Experts of a small language model.
Size: 17 layers, width 256.
Experts: 1 pick a token, a sigmoid router, a shared expert of 384 neurons.
Training: a variant of Adam for the experts, 282M tokens, 4339 steps.
Below are experts of layer 2 (counted from 0) of a mixture-of-experts language model. Rows are named router (the router's row for the expert), up (a neuron's input weights, with its number) and show model dimensions 0-127. Each number is 500 + 40 x the weight over its row's rms, rounded and kept within 0 to 999. Numbers have three digits each.
After each expert's rows: "comes after" lists some tokens at least twice as common just before its tokens as in all text. This comes from a sample of Wikipedia text that the model never trained on. Tokens count by the router's weight.

# expert 7
router:548442490478510455526503420545500522511476468444498490449492528503476618450566473546460563530478563507497442463477480529509480463540543510503578482522514549565489484456507509500554505442561474539579497528463552511432444513510456559490475544516544553477476501584487478513526465466543505574508459539491491507448460501474528545531486470529507460478531498510500511505507504530492490438473
up0:506559491500544484573455560547513527480447507535530466528503541545480531461532525487478517433546481518566496525439511528511456453559487496491511623537568533553485510527499446503454431520556534517536468544567504476481485574458532503499510458470570425504564417507567523515503547549447515565454466503440479445458552512527509457471454506484467453528520539467474506566480505460532494464462
up1:540448511497462525493541514523479490510502476480449495464498491521494481453527536555445524494541465476493441443514445553491559519532557515576458517492500537528465544402403483450550481503459511516512421412474500518478439535536491542540501397500565512558485505488601489481541524528501546546548493542549558488565442533426531517543506492471568483510467524475570440513425525513399572443514
up2:506548375496516512530492545500510528509485501501452523507449451468460559582383549554502502465551540474473458529508540514466534454474511543581542478512560502502422470448497481476412482533544515524467482480523451503497498537552495451447553498508471480455424516500562554520579492460477527542502432505518483464508517514465514437459520455428529520450448502493499498554500542477498464580445
comes after: " |", ",", " Ma", " ma", " Ca", " Me"

# expert 5
router:439527498531508574499465516537472550580454492406488491453530443539447480447516496462492491438476494492524496514536499458552512426438597535527510531536441522478532586505483506535531562497489543480482445420524532586536511526478506483481446517485481554463461484489475496462565458570479450471502532471492454483486487469553447494545516471514437562452467605531467521529442424538518530479521
up0:537465484478563513519483515520471538506472515512598446463543555494505478469480494629509599571548502434545548536480447488505508530513513515480533527502568555520549499473566491527482482465480459490483455480475521430464513503553459541585456508536502457495519572558508498559463550465534526606493494569459490524561534434531549489469544514455522522488486460484491455507520493479537417507455
up1:499555447454521485473487490472457434522489488517486490494483475453463541504520527528521513534526558535509490406422412471465478477487521478427488526515446477543541453493480463538495569500517471562507515538551446472419500537489522517463493608487421528497506525454509510491471518471546521501467372529461518477522529466544541454490567458503517572506440453455549462476537487491473432507459
up2:448489485462516497551488421517504480527484464442546541447442422388555521588516547580598508507473513509430467417527519515418546538481549518482497461470444503584449483534464523452532438410502463560535545534530482452516528587501490496558484497547513451491493482465500491527453489455545454537511466464506590456509533513522456530505501500557490514479445495548547545531493432508529509484475
comes after: "ed", "s", "ing", "ation", "ated", "ment"

# expert 12
router:452498449492563509544491498521486508511481512517475522511474480483494549485471431444448490574486474476479580493478485640520519526519472446549470544522419528496449499466445515449474549544477478492475476562533436494454517510598445461477491476516516406477542477510502549466514533443551461500529459470435531530510477474397509427470471502444467565504505516521477569493471460527519522465534
up0:454455485516501419482534522528539463482478418514553464504484480492401521535463513410484536485524490516482456460529441463474477412619519529527590406548447466483512552470584572439458518462519501532477480483538527470544548458482462555447490448519526545525484467509519475489512546516514480424508479467511483395513486561579489448490571490559487446543531476521553558435548529504493479386458
up1:455542445562544527529531498545514513498461442488529466562444558488537540498533419487543479458484436542495552499499524529497472505588595476460536432549518525527480454436519480428536516464431462492566545517446470571454460520502508531478459564582476474476516476486436441537513490508435505476509527514472491479540485504545472448445453525552432584560450500538467574430528464461516521431506
up2:484561471499545484517488452527503503585408479498484530459454521468496530547498439507555637500499481467540418462500481500458480474504455474519431499531475428548509506488477528555502481492504498503487452451451450491454481511520502452465483532518545452507548491466464491528501546503545524504462459510540484496488527486470523432486544509443489433524515493573559543419445565582571528522455
comes after: " S", "S", "w", " K", " W", "k"

# expert 9
router:444465496512598544535495475477470517512469541519535445400455570506544525558467498469497546459505474539522468446485507487511515503510530521461594532549521456541469516451468574513495460397467476501470477430541468595497465527457536476494524431501515443519490492475523455538476455540601449544508537465574504491416573458517450498506489505463506448486509456511486524482456438564455536542526
up0:489524503482543504510528489512433524463450485463531494552406521468472519531540494454525497531590450475536472542455513556474491564526502496569527446563436428465475463349527518491558468456517473481520544481457490555511549557518467496486491510461506441592570514487515577499481460547499461512470527493556494468513537496468479486502542417542554407495492488515473559522543393595556495493481
up1:480469467513464462466455475482484546507537463512441471501482513516538514536511562465488537549531487516400547537502522549426545509470519433561497511447468487473484496483445487529523479530476568527504521467521472423574484446554424490589493436534514539475461481513526517417497435514543501496536479509536471527474503473418473458493576537408555480467502548498480503594508541445430494472548
up2:494450533509481459431499506554496443513513486567479519454470521422521529534563476494469611521410442537503509511534524509503537551563512486526459572468523511521498514495561449546444513505490517525533547477504378489556519616450476584537567488522529520579477517503543465536485427515515512481539476485537570525480509476470456506439569528473477460533532521536506447453508493418528467503547
comes after: "s", "n", "ic", "st", "te", "it"

# expert 13
router:473436511514568595498479514529493558488531438471528512465480551484517515493442468510549484516506495477522518513468495510493500524488522522497495474537509529444508484497556504406522480476454562497554436509433478498516571544547465482504526447484564492511474530523548526536549513432489546526491475549475538465519503526518422496488616445486463529524499537494445435517527411493516466497451
up0:438528503496569461480514495455492493536552512596479531503531520505435512516563511539536544482452469447489466495452469450524515504525512513552558452493535528590510511511486609492574519467477476575559486519463505438515517527541476479476419521506520510514522490457501561469460485548480510493460480578529493559483527436539485491480464468464498495437452479511460468527540502491477447502414
up1:462560500514492477487508474558511516492565407549452533513553492511436498488527481476406481577485489459460493458470591485530465492449513506472500554487454508494498538500464587460441519489463546499515534578523499475540495489530380507502530548559449504487509498438434473496507541458518493501493417580448522501487505477470500493506538543544528521492491462501555466535542479481538498495489
up2:532510561557525500531482476465515541493479501446393512400489470489502515441452521470483505501483482482471499481534545567505521532428492533470525529521480509496510508447458489446507563472446497491526457499567442495493440506530501456452541445476534408478477514525485527515468551414453531519413514487549571461427489503405528484470545480493485472502523500498507448539500489534522474491542
comes after: " the", " in", " ex", " se", ".", " to"

# expert 4
router:520415477510519503525444475469454460508498522548471434480411544470478452496518521558474518504532538486553467469476551483461494457519535468468444550570516588497468574428420473530490533416555520478559472445534480586565482533482476527515559503429523472493421493528515481532575479522548482503491455505486585475494538538521525510505468462496442539540491529471531463544505492525515451427496
up0:521438514551535539495546482524474518484583482463527494451494494542551478532471433453525545520502483505479463587517508523523503480531569447475524467505586497532451497520460505507549480491473536473478519566490459506500512505542508595518488427486386567534487503562496572564535459526566583458435482475469486517450459403467491513568457518481560553506497470499525494501554485532463608537418
up1:448515561530525478457490409510471461475466508485524436500469537524526508461454505493531525575525609577491481555502492492540467509457489547496576539460521530544471523527474518447500516483565526483545529479509516582542593599483460490494503507547508482539470485517514508476527430505505442575453508547512607468494515508521477492546463525492437525449481452476582497536458491471503537453461
up2:546503592477593504496498467506535551475564490511528466582494490520467562512456489427541551539528517464530462414511506460560440526470500482484453544546480522501492527438484507455444536523534477496449461502536456522542531577560425456567489434508520509479514444492468521527529493484481488457519468520440497532532449490507498531509505451492494527539561469497531555527478479458584455470447
comes after: "\n", ")", " |", "\"", "==", "b"

# expert 6
router:435451442502552572530494500578458580469462532516515539480476479493444497507511427453461457568539479553488521514534458513541506486466562444529542420458513519504405514491478524463515498471464528509479500466527482475593548518513462527530533443532498447482546509502500548517556523494570496553509535567488487523509511461462403472465519462496518410481485476428468507502524491460473471539557
up0:451465407487489476473479510426388535531436499513469484535562491434543478512441449511471565512519475537533571506513423547457535561510501473528499454522487489540433501482490524472501501474456506457453535554521507429465558555461528502450519471459537528465543537462408477540500497464545496463553482453583483510507527491545482499576541478526546551492534523452558662509468528518511613506538
up1:485462511507539454492474496515491451522526458536505507459532473485473530506545451524434531528482582461453486555532477539470569525460532450457466548520464584526512393502504500582529494507523575445551522499387470594563547495524448522535522495511412573501503505593534481464581483474476457499485427546561499528488425469515532518555577516471428512537452505526489460540480484463466512511510
up2:545545525550482545508501416545493537552498530531431537439529484478471503451467517493493495526558526481553529432519475489465500509593480402494477470495463567566489528457497515521496531443481473502492475467524505546451443454430533512475581508519447499577569468504526480428451453492529484468442523418539475488529475504506482412546489566537580459486529513479470583523455479510458538498514
comes after: " re", "li", ".", "re", "il", "le"

# expert 14
router:449456430526516517446517438555463551478528515501464443512484558398489581533518451452508502521459565531472450458569459523528457535456531488516523513558507479569499494487460493448489459458442555545520526507534476568519521517582434504482561447536522519567512487453520474524551480497499503562479442576540527440460462526527375522558555446540410501458469516480559516507455455519541483441481
up0:469445429490503486507519519522460551476494427447473505472535413486495532533476477492556499446548550475550552464497551422514459500530486414508565468442487466496522442555532502472543484503478527561513573540502428478518499420567444532499554499542543521582439473519490456504515515477480484526389400550472526554536464528572559550471507507539504502506530495460401477473469556463483497506528
up1:498556464480530495430561486515513534484458504526486523522530483510368524461462501520443516478446444462528478559567467526477487445524462459396544482473468424526523525523463487506519501526454506578559522475530473548498476503540467502479429540589461506438462523492459487485470572531468574481427476460484467434511525504507450480509543477451465536525549497480508539484557502597486476465554
up2:508494417559502448501507466468518533492499465568474493431506584515533475550438419439467535522495498451504514453462502528474470518491493560474546551467515465510480494496438510476548588497539459462450486462494424431524558456532453477495471469531450451503477450462518504490559429492538513467469503530515465531406448526492411519462476563427466446543480624525517463517559495542485467509543
comes after: " ", "-", " (", " \"", " c", " d"

# expert 0
router:522425472513516505502508499524486522507502464436440505478442501518506521509496510432522521510472572486493457483455538514487437445457520509450645555515485464490477523511469521469425429425506424463518533490448447526493503455501496493477427445590531504477464520557518548532513469453567479549526485511570520499541533471489520413508513479448478483563500510491544524507509439579478492472532
up0:468477500533508513541507452496505517486541527498476501520467465521503512579564474462468426542549506594489426454543551502567536486606499465545541446562552477478545443478419474476424514520471466456512502463432481463473551502572533589490491513519487452504562473510489500507469475472528517552425434500515479580509490456488477485523595415543540456475538512418442511514447484475499531401415
up1:492492422513508471488438497506488525528520550442503485492537549457496571544512516511472466491526573420484496479557469502469555461562473459512455552507493433563524532491481511550486603451585521538462518513523486414471465502462480611482457494495498479547449358539443467553584492502580528521522475536493513544426463529502536510440424397524538549498479504505525471438505549494397566542439
up2:474557449477527522439520505532491511619504553470527509533507518532488480543472498490523484507417476479529450502556472543488489498407508543489521519499538426500490532513530490488547499491490530472532560531421509470514509535533541520487448554518466559519517490445467566525508448532489437531519516498485430459495456429481498543538574514472529514533435524440481547435515441472428571495501
comes after: " P", " p", " con", "P", " pro", " co"

# expert 8
router:504425491502504561508475475545505549467522500450439441517464522496489487467536515496498452457508574497580461509505523552443481462483573535420558489562577501477491523532541491441474454474495518488553540505446410484488507508476519564428480472595545532509438439587487515505452481512522539520488453531461518424496483490535472540493487517552464523485416491528512445480531456450506539441513
up0:514508488464588535425512541545500481495478480479570501500465511483492516494530510498539499446445507513510537559490500445583459488467485503464490516463511452491509479507527527461488480518520390584526549459529500507569502506510495553485512548514437437498430525459521528527540485489557408512486405471450544503566557548455467483482501481436477495525478511435510456453426481486504481540468
up1:419495565487582507495520479529450494578500532494416533440496496511435546545527499514485530424519516507507489469473531464422580518526537484539520465509498474521504509490441512533478598460478533542478481485517525504546443554554522508544477545469468456529497527466574477515560450490473510436437488518465529528506476508518539487528524485521539548473523526491560496464476497518451540485513
up2:524478496556526519517513488551532502501516460427464488466452549546478563465465477478516478420464510524510544445469435521400528505526534549531546549530543448505494596504519480439417516419549449476522411472484462471521516514499521575468481480510538508515479541497500556539479580563547525454532477482506506450565505466507431492476499502469501538511512502460550520468598476512460510434464
comes after: " f", " F", " G", " |", " Ch", " V"

# expert 2
router:471482447496504466428529497529511541501537449480512495449448521438501562524518471425478572501439543511503465477548444548496467506530514485494495486491472486513465435519478504433469497510435476557467531513556507524494561449538454569562435466510485530561518534567467470491447466506505517583493491500476502511536451499458421485529572504524540498456522501411556497533540442435480446440507
up0:425419444487532531561486537531439513482517508523487465446529569416504502476482548575461577496515499562527591460488558566496503451565464485580500548539493522524451555506523532475533488476453490499517468480457487497503460509529468454529437512491531482456489453469523471527504470431515478563594442516492443499494577460462499491507487444530422525477537476438474506463556453605538527534523
up1:475493473517506542467485471528446502568461494565495474509529506492535461502502493564503529531558501474487524542621449518496486473540498489470550472558516534513431445522565489490481477502502575543574530489412440488567532576510396516516582477489508498486560515481460604514572509488564492503498524540435502514484511518482546516540542465520496464526394501438526473559542477432454505537502
up2:562513545488600533556522514491464500601543522538474498463506481495477552497445557515479495419473573502500484541496523505496625468527519540481631522458514516503477536466567554486486520511547454474494550445522527487456532522512528496447428523495591500443524506553455470566508474516490545571487498510522491528519526447549493507565503479472538521519514474503536525498453579617449535444522
comes after: " E", " A", " C", " O", " a", " the"